Weights of a small mixture-of-experts language model, trained from scratch on English Wikipedia.
Size: 9 layers, width 768, vocabulary 32768, 137M parameters.
Experts: 272 SwiGLU neurons an expert, a sigmoid router.
Training: a variant of Adam for the experts, 515M tokens.
Below are experts of layer 6 (counted from 0) of a mixture-of-experts language model. Rows are named router (the router's row for the expert), gate (a neuron's input weights, with its number), up (a neuron's input weights, with its number) and show model dimensions 64-127. Each number is 128 + 32 x the weight over its row's rms, rounded and kept within 0 to 255. Numbers have three digits each.
After each expert's rows: "mostly gets" lists some tokens that are sent to it at least half of the time; "gets" lists some tokens that make up at least twice as much of what it gets as of all text. This comes from a sample of Wikipedia text that the model never trained on. Tokens count by the router's weight.

# expert 11
router:077128145123190189163074164200092148059134166110103094061124134095116085127130138073108118153125214135157168162098151161090133080094092126121110117117110150141131167149147198119163135159142146
gate0:124132145074138135057149127160129148160138121106177152080128158090084093130160118157134110097147185109124136119175120120138115115158077129140080157116159139184057126179123126140094110100022159
up0:124135162176110140076118190117202131075076155156158134150095089118167127181126178168070108145087132169089142150139230160074079172164124128047104143109117142103125109090119097133068136151136167
gate1:164111165120087128157102139072117152203151073165136149136143141173148116189168061130091177177138116156115153172120116111080147126112057126112111107105153147130100104101110108145083126105092124
up1:132100106149113057072172115140119143205126124133137158154057173152095130176109134119136121175158099149175173055124087151114186125168108133096164098106134082098169139129136132167116174114142108
gate2:075126103109147157125067120107143128012102141124158120108165148078156173129099071165155140124090163124230160146126106125139128121095147161091122102117138127126109128122112136161103100131177164
up2:139115100115090168116135103146138156087125093076091140142112175108105167174102106120122166146124184178163092136121152137186180075087121154142144129091131159104116119060125152099130137110152128
gate3:128157096075058103190105128077161162202150101137128056109092195194135126157118160091146152127109094119084137070158145161110046133123123090138116184126109146066101076125128068190121116115131162
up3:084108173104127102102171160138134117106099115093154116139117127132116116143129132130142204089189103108148114133116104138130073148109174133123136129110093138116103066139133148157116091120122115
gate4:106144165174159156185145121126151121149141088121089183146134103151097144103146144153243130155111128098146155085131130145143142108126150153156151169122200134158130165141145122088136143121158124
up4:122093179137117098104154181103138167138139094110162147169167110114111116134139165148118141116152119128110176059096133125090124100102144143111171106158136098079085160085124088095156102147144110
gate5:117150143102115155171187117148130165126130116122137119121151166120134088177118159173102055139132181154144118166114151131065130110110085167133157104132146111103110181145089081094136148123131113
up5:146075143108118144155047148168134136083093141146097147167147122126194162091163136171199092127135135145059110144135138107152081126128129110118102113088163121106101118184136091120106154123137062
gate6:146156120150155111120134087133135140105115127071123136098094109129163082112101137099131100133168078121075155107142110119160122128177076149072089103174061093131115126128143090149071101143148114
up6:101155163087075099089158129135098169133135128189122130174139073142150114123092093074097139108129144096181199121150162108124098158121120156117130128132089157144163140101143130133110107127093097
gate7:152189151169077088135098163109115124113117143152158159089121139082146178114122118107135160102135131185104173150141119164151096122101130150136131143135153082092128114123111092100034082122140119
up7:129157146187172146082168128044095093135130110164154102129120136112109194170154095127077148153093144142111200116187134151117159107119125140138123098142132169130110148130136139146100120118114164
gate8:121158106123182146134146114099120132141138129076076152157111104103155066091160144111149137110124144042128158113180094187093098056133133168128073106145198139164177134078107115174059079149153149
up8:122114125132117123155142166115183132100138114087150074123085122121074145094111162129164126133132175116123121151166181110093134155152161079117149176143151077149130079116102183132109058125089173
gate9:157096111134081094201125191087185151082124087098114195107100103174121063109116151164166115119109169176164116115085169135094082130118109159148127173127107120183179090098156195185142125108147084
up9:089149114171078083137131159098142071127122159130127186113056138125114150041137113175156204146107116150111116108110202125116131159100115142150188165090152133184087122073129129117170125127145153
gate10:104117114171113121117139107154098118147176096083119101150124084113166090181181120086118105145070099170196174130163103141068080138023167146121143076120078151160095126140100143109104119148155118
up10:176171047123093149104114123144030064137055075160097158137136166140160124115100104117108144094193138114152120151116136103084070194122115103141127156127093114134133092127150112120075167129098053
gate11:137148166154099162198141101090149084052112078103095121152182137133097213152156126112094175170115144126175161109106127124150111085129117193105136150120187092142090135062111166179185139133160180
up11:122138138142099203127153147123080110115098183153065152095101214046135169125113171091129151119159190091139098148147047170152139131095161112124139121112153103138115054144126099118108123149120071
gate12:086097166148054101115139086081079073199129133076103060120183114102089137134142127138119106125107083119120144123130097172124103049104141202144123105116135188106120104069127163181113105139071156
up12:216074125155090186130112080069165136109159101124110150070095096114109083141118140075147154129090082123152146153113128173172128075094134146124116101165113201066108178167093159083139112139111078
mostly gets: " the", " from", " at", "The", " |", " between"
gets: " |", " the", ";", " The", " at", "|"

# expert 0
router:117096159160150123140123096188108189092158149143098180131160152159076124121144105059141102134128153129143172133094175207159142097065141180081114065157153124157112094101166108143139128155138067
gate0:138115193093165081112166155142155093148106162107069108143130120155124110136129111131129117117114125122178218109120137149115112110122094099093143128097156130116110075090169130113060099112167148
up0:087067143141080161133112137175169092137129068117159149152176079162106147135114132074128121094105128150107145140151134142159092059093127131134202098107123149105055111101158165152093120127074180
gate1:131124141124148153124145137136136152126135096118123182085178174117066119066192119125114148096108131133109145081139089148118189154138108155157161154195148074152151140120128084107144149100153099
up1:128103198101156173143147079162115116140100103166122149106116089155124170142221186101132134113129118100086105111116138130135114091069136179163088163151142189137094095154094165117083228173128105
gate2:148081092072090075133163133125101139105149141107118140108162102121165123179134150081183149161125121136157123120119197097093131136076136177117137106113123103117170144152066118124108144105141169
up2:168137103125123109096210135084108112128148065160144180154155121132136109119117182096150098130115103153091155126158141114138127172099141156139135085072130101086175078181144141136154080137120159
gate3:160129082113128143121136145050156114087139104167133139145164148068091114143151161144148127104143120197038110109133077089128132148109103127152150162079104170067106146104094167127148147127117145
up3:082127106110044125223088163138144077110156078121110123164096096149141145129115099150164114076118108150084198157102110191090086133087160165116122149094209095115164169152104087161143134151159167
gate4:091086120129128117177145173160095092187142088075150095141181137155104171137058148163135101097129125113107150150086119145164112081095097126164106171148146132078091112192170144098156167093176132
up4:134083145122200107186146131116142220105150136149124106194134116044102144143143175150077140121123086098128105166134107078099149139110130137063162186152106183185147132130067174149117130105092131
gate5:128196129087198172166107115128096105135114200174166125148103106143123170166150123093095126134143125096172128123140087119083155083116117172117079117072139205109080112165140121057160119141128117
up5:154108108142093102112123138159165139158142086111145194116129115094124090115115099143090120134082150123095160142087078141188090096144103144103218103136127145092111082085122142163101076081164163
gate6:065127115088163140125084095072078126164143154128120181133132177156156111121127121163109070120060131117098120159076123150115114133169132153135121102070119133178089084112109179138072108120091085
up6:098124113162080095072121140141074138093090105159143085151090037105154148142141179107148146139076153076110064148053094168165127169097118121172127150118110126143126137167106119132138060152132147
gate7:146123129107169179115177107135080117136114127173077098131199117116107118127078142152126171065105140102101136162087116125122140139108113116133127128083161108082092175103111131131126085066092118
up7:094033141111140190163097135127078114122196133117090159130142081124134098119172140103083175104097139166092141102137135140144138104156112150121134059113160139192168182161118116137143202165090114
gate8:068098176131129158178151091073134141111141178155122178125116103121158079076112162164177115193135091126043084152114149142123147108061147162090126107126089135130106133196193094107120119141169117
up8:130079138114199173090101157105078189163130118145156114144147133121121143086127152158157158123177130150065089104061104142160160148116161150138120096150104142114164116111172078193135119122124106
gate9:147122058113119081142028099158093048107094089126145183081093157101067180145158116110176121137163119130136083107130132088049124146113112157129126133075199162144136163154143122125111153136180136
up9:137190126138166138170149116126181146179118165128167086142096145141072090152179112076119132151087146168113139098159143175171138150171107116102141100184124162147091108162149090155113113106129122
gate10:187185129118149109121147106108154093175072116127133155160146124142089108107104106103215096104134130140106161046097112100113090177138159117104088148127103107117123112104126131146173091116103069
up10:158128094123140144133154166184097126125145109128148140109145039123096161176156167141094125116162158119147137106161148095187174133127109069184163128108123141117150133095145139135148142070098188
gate11:184119127069116151115151113122153089081130178124177121135126142113108159092128129129177127173123104086080111061102194193117199110108113150177137135059114169133085158090152187091152102155217122
up11:097141117112131119081096216155142172118198159149133110057093136131120116166130137112163138104133150143148127139166134148105126062096125121153154073117134143159106163141174109113165113155077090
gate12:140084129148141124094094058145068122101164111142100111131151175175122079157167102180079156124143145156155149107090093177098148098116114156080132179149152110109144142121086185135060103087152177
up12:082078149172133099119152142150197150070122185162142169159114138167102156136109110180131127198130091140138191139159121143087166120143155168131131106184128189114109156142133124133134189159104161
mostly gets: " an", " he", " He", " they", " she", " She"
gets: " |", ")", " an", " he", ";", " He"

# expert 9
router:112151095153157152172149184165103123081142127111124092110113120174120107143166124086135076140146107138149132176114150190177147149182123134176126161124081147165120094155174124129127130134151116
gate0:126158201133110191126152165108142095124082132114163161141153160137123166140128106130145080136106147138159103111165174080108072094179106185134088086076087100104101133175116146102129115208150111
up0:133118100111154171107132131141087130088107151133164127134135125209167102065097090128178118136106180176117181179114152142097189129192137069146081064044106137170129115094157113089162123139108090
gate1:201144152240156126124085117099115121154186039131053120067151133152152161170117097111118125108082202164110140119158169101106174114118144134110163116083133122049134128119148143127156139083133138
up1:118138138162092134125141174163168128144107143147142086053095122162081134104087114187101137135154177143055145076185149125153124178132113115098140186094120186109132091148194161135131162125083161
gate2:160091128128118137130117072174054199152140078143063061103038140096113124123099152128210149145082206121140117141097205135178141127123152148147143147165188107115069134156105162119105163175159097
up2:107122101146148119150108180082110110110115167117088128089097045108107156133106069143177128081086161087156160137160118136084154077106095192116138118121104149119078125161155162112136063153107075
gate3:126131146060118165110158155120087135107126164155147147098076159143129191169129088091145111113187141119130117169081157172110069155184083114126195103122089136084135162195126103065142134134063135
up3:133145139082118140162125092109081176120088153080122139101080185108137111141119130089149189128219130129099128159121087133099177156190162122180160121175102149099152101106129082112145150115050079
gate4:183168106135101116158137140113106094140107138195064116085120106154151109152137088096134132162128130114199163121149161140093106083129169108182164121134170103177093155086093171075119047094108132
up4:124128108111144104129108141167149151043157156149071171167129151087130088067127119213147196142127123182145130162091130159118176177162148109126097102134131127125132128099113070115161167151136113
gate5:174132154180131161077120090162122141115152137123141202169155085165109122155135125107209141113072101115127090129116137127136046121094117152094098112147136138095144163128129158118088186087096163
up5:123196122142157095082109072158119117155089070119116110177092130100130162132171103116137140126135118113131092115180090148069141160071074116117139115082138133140121080114133183131078133163087130
gate6:121141064129111096174137107093100139151116114131120170143129127171119175139157135123141124088192121119118137183111160137139158131133152145086124190185104089107166158105183176121084127101140034
up6:144121077079101110130175101133159109145170142135109105104136060137106152128157167158138106121149143087131149198234112124124119091101144138127129173145153168140185096119159178109150085109106083
gate7:140142106103122152113112173150088201172152158148100146127082134099140084082112114079199176168090214119141102157175106124137132152179078142157131173160129147176159169129118135108064139115160103
up7:139104103107090154126135120141130107148152140091176150160099165129132132158111166168161170111157090111175136119122085142097133087165103118142138156110130146108154180105121113124149119114103078
gate8:164188126194160086109115180109117110087125183112140089181159111134137188095136148144098122116130131160104156090139133055115120161102090152125115086147138095192125129169130128094162167083109146
up8:135128094130143132144177122113076149095093123215112067142108194080140095096153116072108133124082158149113137131042103146143133117206125117148107160149132115058157116155070072121073110111136120
gate9:102099148102119136123086106114094153141133138156114139116126159157159145155126144083172101043160126176160176095150094115092158171128139141139151133178134108194080126082129155096155083116125078
up9:109123142129111130165167080146068134161142171190133135084119127110101162119105161074100104105157132094167152087115164136080111100138085190121108131107128158144157127122177108062102146110137119
gate10:136088101125081193168158142149085111092158116060149071142108164135068168141026126080078120089094100165126150168148135187130161138139152165141100127125136098082142171132101188151126120106151087
up10:120137149135098131112142172134105145126142091157183072135133179128177119124094147081149133123139164168121106119170183127113058119119100162108155124111148183146112112153155190088132164142134143
gate11:143168146184155128191076138120116135085065111124191127149115125104124163201133156132127104153099149146146173144057102112143107085156126183117136124104103104074082140147129192069120140124111133
up11:024107131127142146159170090122167119160138095112150154118137104053093158223122128134110127128117066116050086133084093162165120162143065124161150115113101170151168103104050128119132087123109115
gate12:163170147102120126116142094114144166104174132149159139075157118126097108149101118104103109175056107138119171165155084101103157104119157162132059153103184111157065174151117146123112154109096114
up12:145167111134086096117139084103145065098141127178124132164090104078075135131180149134144128184138123129066158138129094064052114115175157164080110151091118151121107155124116178127128118100121133
mostly gets: " R", " had", " K", " T", " S", " H"
gets: " was", " is", " also", " had", " were", " be"

# expert 7
router:129084104130172167196090183151118239072151173122147126106169148150108093125116122094128120138127157117153179157106160168157114143096145152121127047101106121121046118107131133110060175125146140
gate0:134148063118132167114104165101088108096122106143066013132133186176128080144075089136152176109102200166151115119073062121093051094100103109106129112089080127134102112112085130127149117111158169
up0:169142138128127130121113095184110100137209165095137227152113060150125104207116080113178141148105073160124091120156213144082181105175163134089124139145082135119152120130154140159145147083137143
gate1:151142104083101099092161180126167096151161089156143204112138091126153133099206131076116136106144187149158094166141107112107139141155116120166216170180121161107152114140097124191120112169192103
up1:085128166141146092130140134142120156119062069158183104167166124130060102132097125111124162192059099173082093086083128119125130167120166129119119113153103079116142103108143118145064102149129170
gate2:198087142135129106166071121138140159077148110107093111147056138111141155113107090120096184133130031134173122074136183210128104161184162177125117083099159120150102148082118224141138108046089112
up2:021142113144148150101142102109074123122120125144153107133145091124057140126114102114132109128084129121124199119112104094134185144097093095147108112207136110116139119152084129128123143069074135
gate3:150118147112105146216084102158143102080102192117176174087131112090125071118117041102119142123110088130118169144171137174144156102117139125142117079060094148122147138119160170088195075169165135
up3:129088094073135192180102100196154180121128137138142138085123122105162095058100095072180129119097098153123117134100160140115142124101152129127143137109099151140127174129149143174178132045138114
gate4:114164093111116097139161065115097128090114162078111169170182093127096102086092125125135097144142146140159162092151097142105127129071166113205188130168139087127125131159105148104177145165076071
up4:150104143111148159069155098092152166099106184141132167127120136130101071178081129115143134156088165122116172183117119142162110161113133096073115078097135119115060135106105124097142133149065116
gate5:134093173134126117076141151130094105108110063119108150122159106155152104119084154163139141113146157101078135111111130125097121137168173144059126138135146126137076106146070135120113174144130121
up5:089150133143162136114135187174120166071058127213137192140122036124113093117066142138145076104094104108076129117109124083132097145154139126126137115067085110090125116148151109156088153152080168
gate6:141129120126140121139115122126111177160095119088103150155144149167128145175102111138138067143151207127148172141040098229123104128130126101122120150157132157149153094167142165111121137105151123
up6:113164098102084159168145175133117112138105107193103101138123068134117140099152051145140153090138145103000192152159141181072147167111171135192113141165142115113127128115167180140116136223170097
gate7:096154126099158109187050122162079073168127137127149155169141119106102106109140130135113152074165147115107121150072144190069143082107088134094086120070134120067088107143189119095130196064164160
up7:082099115159130125114103057129146122118118164054155139088121133135178120117119126138162155130143096154097159124130123137142068188133124158077130080168134114135162133196135106097124087143129150
gate8:150159161132170142124148141132186131110123141142135138099050180168123160204135138098121122169182130115171136185157169138185162117159128137129126120074132165109127173155109111053114139203167124
up8:116130129120174118129123191186119097168185153086146135119095113152127066121141150069101097192139123135134162102163101173092122108160154045169174115200095143080099141095162079076133083081104184
gate9:145086157162164106059138154072152147137166132167202063177123148134147160147091132170137146153126104083149120139160086105166084115068134139131066149126116158107104152096127150149168123144117095
up9:091164162086101146123094177196070163127120144132139074143131118147136105091122110175100107164072157145159115176154100112112146073183097102101129164125184091131087168131142155177106144047190155
gate10:082125114152145128156110169111123061162117059075255114200123194126155119152146161113151162148130144103111091138165088111156128086169112102128140170142137147104155139133094116163113154110140152
up10:177123143102133152087115121165123166143113102194150064153139090152101086068137125129101104120132151135139150118126146132171159089122109136140116134121147128098123150138099205087086156114163130
gate11:152136167140101103156165124162095147132107159072147073145124114047140098115093175094102159135151124145129163091127106132156157111079076089150148108178067093043149105138106148156135153100079174
up11:078130113073151153125165217154136173168127165255111141092102157129111094153144122143136101152151150132167216138146177186149146164161156136136125119086138118070091142194121126061152133097150103
gate12:140109086155169113129098160098134087028128177138161134091123195138141161139047067158160123100096149142138091075162135105164132105098010089132112075139109152122114061130136117102170111109121162
up12:150175117076121160125100160157126148160096161099126146065117108078141095114070150179175097151177159148114159138161148177169139156107089155093098079113102105081149080170168119132155128104093121
mostly gets: " 2", " 1", " 0", " 5", " 3", " 8"
gets: " 1", " 0", " 2", " 3", " 6", " 4"

# expert 10
router:126086151082116092145086155121101130090160136100146132063147142105148112121087097115164097135159143153164159170103139132120126098166108150105084113123097061078104137160186112121100156116152100
gate0:144160185137101182145105072143114098140142109145174090095173160141088122165157180082168141123127085124072128186159145166122112120076133187131121063105110131103158148120113133110091098070113114
up0:073091164098110092157169164133140116115164102122090109164170139083123099137136128162151170090140122145117087151065130122070162114087178191167158166156093176120140137078162148127120072126136133
gate1:123192172140059123136118141144121126128117147129137133125126150086144143138159100126152102140119137101068140114136129097130121091205180158111220163173164138114067153094119124098127111183136127
up1:177206093087098195138101117146172136145186124120155080146097118065086101138144076130186122141159178105098160089127154159103099098160103151131175140191109184146124135089103153140188097058134115
gate2:150075196072173152155114079176204120101129168164136142086130144113069121177141155043105174086119117112116132145119062147148088155165096126193074099207141122133154158131117057158127115146053138
up2:124154192102116121148105145072150111110189062147113112077162084153108099117147144136118079109141123179177077108097133123108054095158149151123169137122115139098148187095117090122159149121133157
gate3:121109044148127122118077107094134121130139159133219074206095153147050112084134112134143109140145133141123161153070154145085138073114134141158108084107180144118076125135129119101195118094090098
up3:143092091098165137088141118149173161156054139168165168185154140144169067068150135097132137114088152091160133141133102125112156132125159155110131101170142116110135207131092107086109129142174174
gate4:094136166085141101088128138125182116133116066155107150111148077115182141129163112123113139075127126128160149121100185104119146120113121143130117091161091157211192063161144154086135196143130153
up4:189079152128137164111122150087093082198043091079153180106129121121190162199070147163127093199157118098149122070178145135110198130145158114089142120129092152120135057158187163185126158148087087
gate5:172174154134153159047168088123182104160163097148137150209207124121090144182142114094118138157053131117096143137114116130126160078091090178123184124129123150109120109161095136141107162142172093
up5:083145101107113134199076129111127063155141142126129123110128196143086095162114106128111065178205139094127145161122118114104170051172131108070124156160174096108155152109100111135172110121122146
gate6:144133103101169140215164127138114154055115143184174066127087155117127118112130086139137147165079132112149134099088155127145112174113195164144144093134165118164151101087144138090153140109109164
up6:177136166097117122134093105182139073109145105150122098074089100147109177122155104100159134117142045133092178094162097109117142063114137123155106143094130117126158123178176169130075121103086114
gate7:184165158089132142107204100161120114144091156100086113143128173129114141143143149084119087125138145189124129164134103153142093109160200129112076114107105158066196087167141147119117146133204075
up7:138083103159102154098071145136122138092135099118121073057137093119125137099100126147174186117074088088117158096123150151141210097099118140146092182182088150163156198106126158059147169087112140
gate8:129135157157112166116148140184086132105116134086130068153124192131142110137093142066165155080142152151164129159103083137103142109165085136115085105108113061120182103082190131101145149115133120
up8:154074119142150155156129083176104164054176110133151087180191093125108143135065091132166091173088179072084132166134091169087098087120084135137102073111091116059121122146180162122158117152185127
gate9:127129125139153145054117121136120066125144112148163172133126132118132132128118101170101083147088191150119140082160161108122093089131141096139125104079137078133087127150100160153209124171100160
up9:132092100105123151068103138154155174050141147108165117111154113144164138152092102121157094143198081117114076139171143155099140187154145111151090136154130159205113098087162091051119167195080115
gate10:100143109102172181166160157083092165099141093124147157157126096103125142140119160165160103155127129112049170130115125140069140138111105196113135099128094094155166129122181125086122140145139083
up10:143143158052148216125078111154086161108129170105136134117115129163124146120137116124079168154111119135151115182116125209119156133177129143079188138194093154155089137068033156095095145152128117
gate11:102114111108096167094068149150170117154125159127087121171133134201164071188106119144105129122063194138103165155149093077037087093102094097141095050161161145146135050204176153183120102112107143
up11:094154215131097139110112133068132145092165114157142138113061135125146049128138126110104120101143063132129139121105105117133113168162153135098099143151080108122127145065112120078174125175038110
gate12:126213088158109154167148160150151094103128114131063131142180053107150138146123093147157124179094082079151178117122147126137156153185184171074134096124150124092132136135181156166067096155194123
up12:063099104111086120072157126133094131165142164077086163094113107099215107057188117120150085175156107071131146137154173130060168133097158118177094158115067141186180117143156119104150136172109142
mostly gets: "-", "/", "=", " \"", " •", " '"
gets: "-", ":", " \"", " of", "/", "–"

# expert 4
router:062104118151137155157119164149089131156140158148088114139143084090096062111124146157109162118137188170117167182104122150143197114140115149198078104101167145100147118121120110142073186115136114
gate0:156187155134109167180150120175113152121124118099096083198139127162149151158111125144118130156164129084153109080183129143190092123085069186141053156124151146104125126176138145114102173135140129
up0:189136124122117166130096148131071134127097110154113121053088091148086109138074103135096109129137160072113130123155102087130052063135188156071123133172112113175161162157163131140087167127159101
gate1:122145203140095107133188076118155133140123099139158113168191130156108143113164083102113092049093076135100073135090116100111114087127158121107149096148144185166178096130138179184126138109122159
up1:093157169094162114110155165117160109143165137140126105192130122146115114127084136124143119145087137134111120156110236090156107157171112076111103080105082144117148188114196067147096104155096106
gate2:155108171107083124155116163116121151168147132112121125114139151136073106122076079160114162110131155151140159134145107090111110174091121170143152158141220190130166121128104111140163124160134141
up2:194120129096128119090104064118162159143067131157138146122105117178146070141167091121142124096173149147184110168114104122160155128130125090140095148150088138190099105125124169180066114134171118
gate3:095145107109102082149137110168123133138167143102138118133138094160117199144059144096113088201082182118160155104132164134078086080063059151135145149153108168126114098094100154093174139108119137
up3:145191194175095113133126132123104148116181101106113050110139137157103096111137117135106200138120151172080111148147106104183105104097089139145125071107105123188095115141125147109161177127120108
gate4:122005122105120143098108099129074132126163077158133125101067116081126099089136117113113153142111140146116109161163121107129130156041055143155120100128109186132151198088197099124117118090161126
up4:105099115108175142144137178128104144111157113107101131118077142179162172112130165083137136086077136183112190147189096136104126097155091144173167081118101181138132094115125119130146135080097132
gate5:122156151135149101137148137103070129084129137172173089082142126140153200096105123116142098123145147123038111159096103082144060115138094165150141092098118153102123112150122192158105151093129102
up5:167138152082125124152107119170107077137123086114128173161109120143100070105163170133149152208108100138164133117112141141101104158112152137189176113133092091103134172117151167120137144136116125
gate6:074095097099091150119088094132116081130095123103088068091142159168138131061140164087112141148193091100187111122091123078099116154127095165106138149074112069105164163074168102095105124149172126
up6:191173136104183130092153122128123127106129098184159139124178121154119171133129139121120148128106170148136100119124053215090097098143191069170106193147148205092107128128153083170139100089157169
gate7:191068098159074113147113152170191169156087124080164137161153141106195091185060160193134108087128092143120178167129147153127126106161121134088084176089071117141098181112112170140114118113079110
up7:127142155112107140122146101078142122174121201047147159146118172046164112113111254138100106134152135117057113124183170088122161130133123110142163109094076115123164113123105067149079108159145163
gate8:180141071138127120084108141131120123155185129151150068188132134232055127118167143136175131111075147158080082154080147151130115132125093105106176103204101143113139095125117144098148110093174105
up8:152125132120122090118150117099069127115188149153185092184159147146161128177101132141172128229110165095112091130099108223139099105115090087223123098138072140175106111135165112131135134126128147
gate9:092128087086113166134121157081143111146094129112123082104137140151144151122111073137103172105125154098164128122094055137216162118133145096139139088127132127175112168184116124126165108103119152
up9:182110209127125128104117127184191115131131124148111108124179173112125139149115142151129063179138174120096099179157157145153185150117139132116128116078121176146088098109116075207098141091140109
gate10:164111125115104111098128086103094078123166115127079102085143126143086100162115102143131128143077143149149117066220153121134143100086151101161089135086074142092130120120126132132158149101142150
up10:120151165099166066123114083165125121129128163089140116172166146156139156141173129112142135155129158101136145123094141137079134141198106128152136162141122088134119121110101083109161152130102195
gate11:092085169154151124160109161111109181178115039116074093149140167132148149150129111126128085179055140170113107120119091172107117089080119063182110163125095148130064128118163122178159159175154108
up11:217151146132097136161084111108085151140124096149138063147129149171152152177029125064176157154099149167094102159143072129121109196080172071142140116115119153154120141155190124174178164158140088
gate12:182078188130136182092181173165054073134120088133150106147118138111137109084084117115105098150118170142142143090130094074139111195055174096123087153071129133154131138167135099138133077124104120
up12:098117182150183101180106147160140068178099164187107122161092105176163135119085143138117159204100130134119189123150149166127116168155112063143146061125154169122183156155154089092117157141075130
mostly gets: " more", " most", " used", " some", " a", " well"
gets: " a", " of", "0", "1", "2", " first"

# expert 12
router:059156095146151144189122117163126119133120162107120132103132134132132118134182089106148129145167123151153132176111162082108113081109172134144120133105111128119039146165118096133137089171208126
gate0:173152102149107133093077137099179099142118176160135114094130201111119144154129158176092182097177153208044154126169165130096085182089124185105205171110183135123102092156125175064072109141132127
up0:136146133150132161177122120130154172110130148177135138162141065135083123137097202131080177186123124077110160141137147082193135144120103078145182080153175156141150089149151143131113199129105098
gate1:101140091186115117089114066179130125151090052133092102158131120110103090130107103088098160120196143120130108125183141140099158153167074153142108132161121094134181128179075169068185143152144110
up1:083091149072145111181132092133032132082120138105119180125131152071138101131149177135103135094125094126096157140197076158152161067123204083179057109116091146104116193135115191171090111112100163
gate2:143167111120148128092174163165130074146099124096120144139138146120197094171101130120187128162121141162143102124088126069157130103172172130123082115112088089168136135188125163203122114128143146
up2:068165096179086137112182157113153224156134129125133123141048092177114111121094098092127165146088152146198181208156095193073121117086129143141142143175091112070229123154108146088133119158102127
gate3:161096087133099123148068106100057119110118131131130127130082163111144139081115059167132096197143101092135109166096120155102126119100168101222107121091104166111192116120149175123085116104110083
up3:162100120193119161120087124117117119120152148069120119121121121107118112148137049137134171115079120113106175149152178139082095129152125132074154125103133132117103166103210149138128132190055169
gate4:144141121117093108108101090133172133141130141164121090087135132153140153144105117110088122137095183112189133150143183171142085064121112113110117088127110090183108043137164095123117114153156136
up4:151085148141091150144139227178115134141139139088136202167162133108148095156099125104146177144146102137152139133186146141167140165184165115095153095133101153106124143178071132122152114121110056
gate5:128066139078133117095130149128166110110125101126069097126157161119100082143152140173081150133181117170123106152067126121187049125125091135110038138083140099135077105095103124172094176077135101
up5:095117170056117162135097133112082168109166102168130183123110146133138170114138121169120104113097070087170143146185086133082180112132119125134110099123142099109144152110130084166080094175112131
gate6:158143149152096165136075146097162158169094180101146124131132126155120157160105134138208062093123125120124167131135124119096075142106173139114154173131067211147099124125181159136138125143109133
up6:052147070152170062104154161180160156113109075163107112115098139116119125094127056123098164125048145102137193080156120113090120139127163126123100186143157137100165123064089085146122139164180121
gate7:074142154152115095120100098153139122152120178113152125145125069172128110102078099132110114118152117095155118181158054124118163101104119108047036126155107124068133087111143111124118129126158182
up7:137084144110087147144142128110127139124158149159122102150196067105077154066065208077095103138170076152130142090105124109222174123117089126114123085117115118101137103135151054101088150125082122
gate8:165100056143120179099092161129144171160098116134106112152139186159161127176189149157183194131101116151096091137128120182144095176102139110118163115167163067171139109045045190115165101170065168
up8:092169127158147114156140130091161120139069135162105091186158079095096105086104115111121122115178147096116085124122101142124166123127113104094123133136156102176170142107109096147143108139157099
gate9:141061076191143099156123121107160143074141142193158078121123122052134100131111106181175148108115235100114184168109224118105143197147143090126118165112107083089091153134090165089088117161128157
up9:125142132123154162166118104171118153080132060120128202093133103097203087116133102159137165133181157087191115102100091119089117119152108138144081157123160110110124122096174068111046146116110110
gate10:167099133101128081110069180042104130116122141093155154147147177095136169165129108114192147148093086121173120135146062114145076117095119143139155114154094154127201114122116104145127172104167159
up10:104130153161170165064113146179142163097140113119138156109093110192137192089069119143145041190094135096082121142062083110120192070120134154084162172123147138120037098117166124085129099123159136
gate11:125091229077111146106090138132088120124116097108095131147141158082113128070134124087213105090111170220136129186126096092041147117153155138150139139097149139173097183097093215100155130143123124
up11:097133117140107108106112163127158131139178125183161172112147127173145139104051102191156106150141064150119151128125135149138079145137114132129137077086130152134177076119089122071135166092155163
gate12:103154113073117123167143135065166131138138152090137121127171124068138123155104108118073181107050150102158118140162115219128106155112103149128136077120120137105140090197131180137113065155155079
up12:130162127119113185115127114112141114073144116178142097118106130143104163155106173130124078089049177109095129130099103134174116143080129090155147153147202146114123130094162131129224111138114126
mostly gets: "|", "\n ", " December", " November", " October", " April"
gets: "|", " (", "–", "-", ":", " in"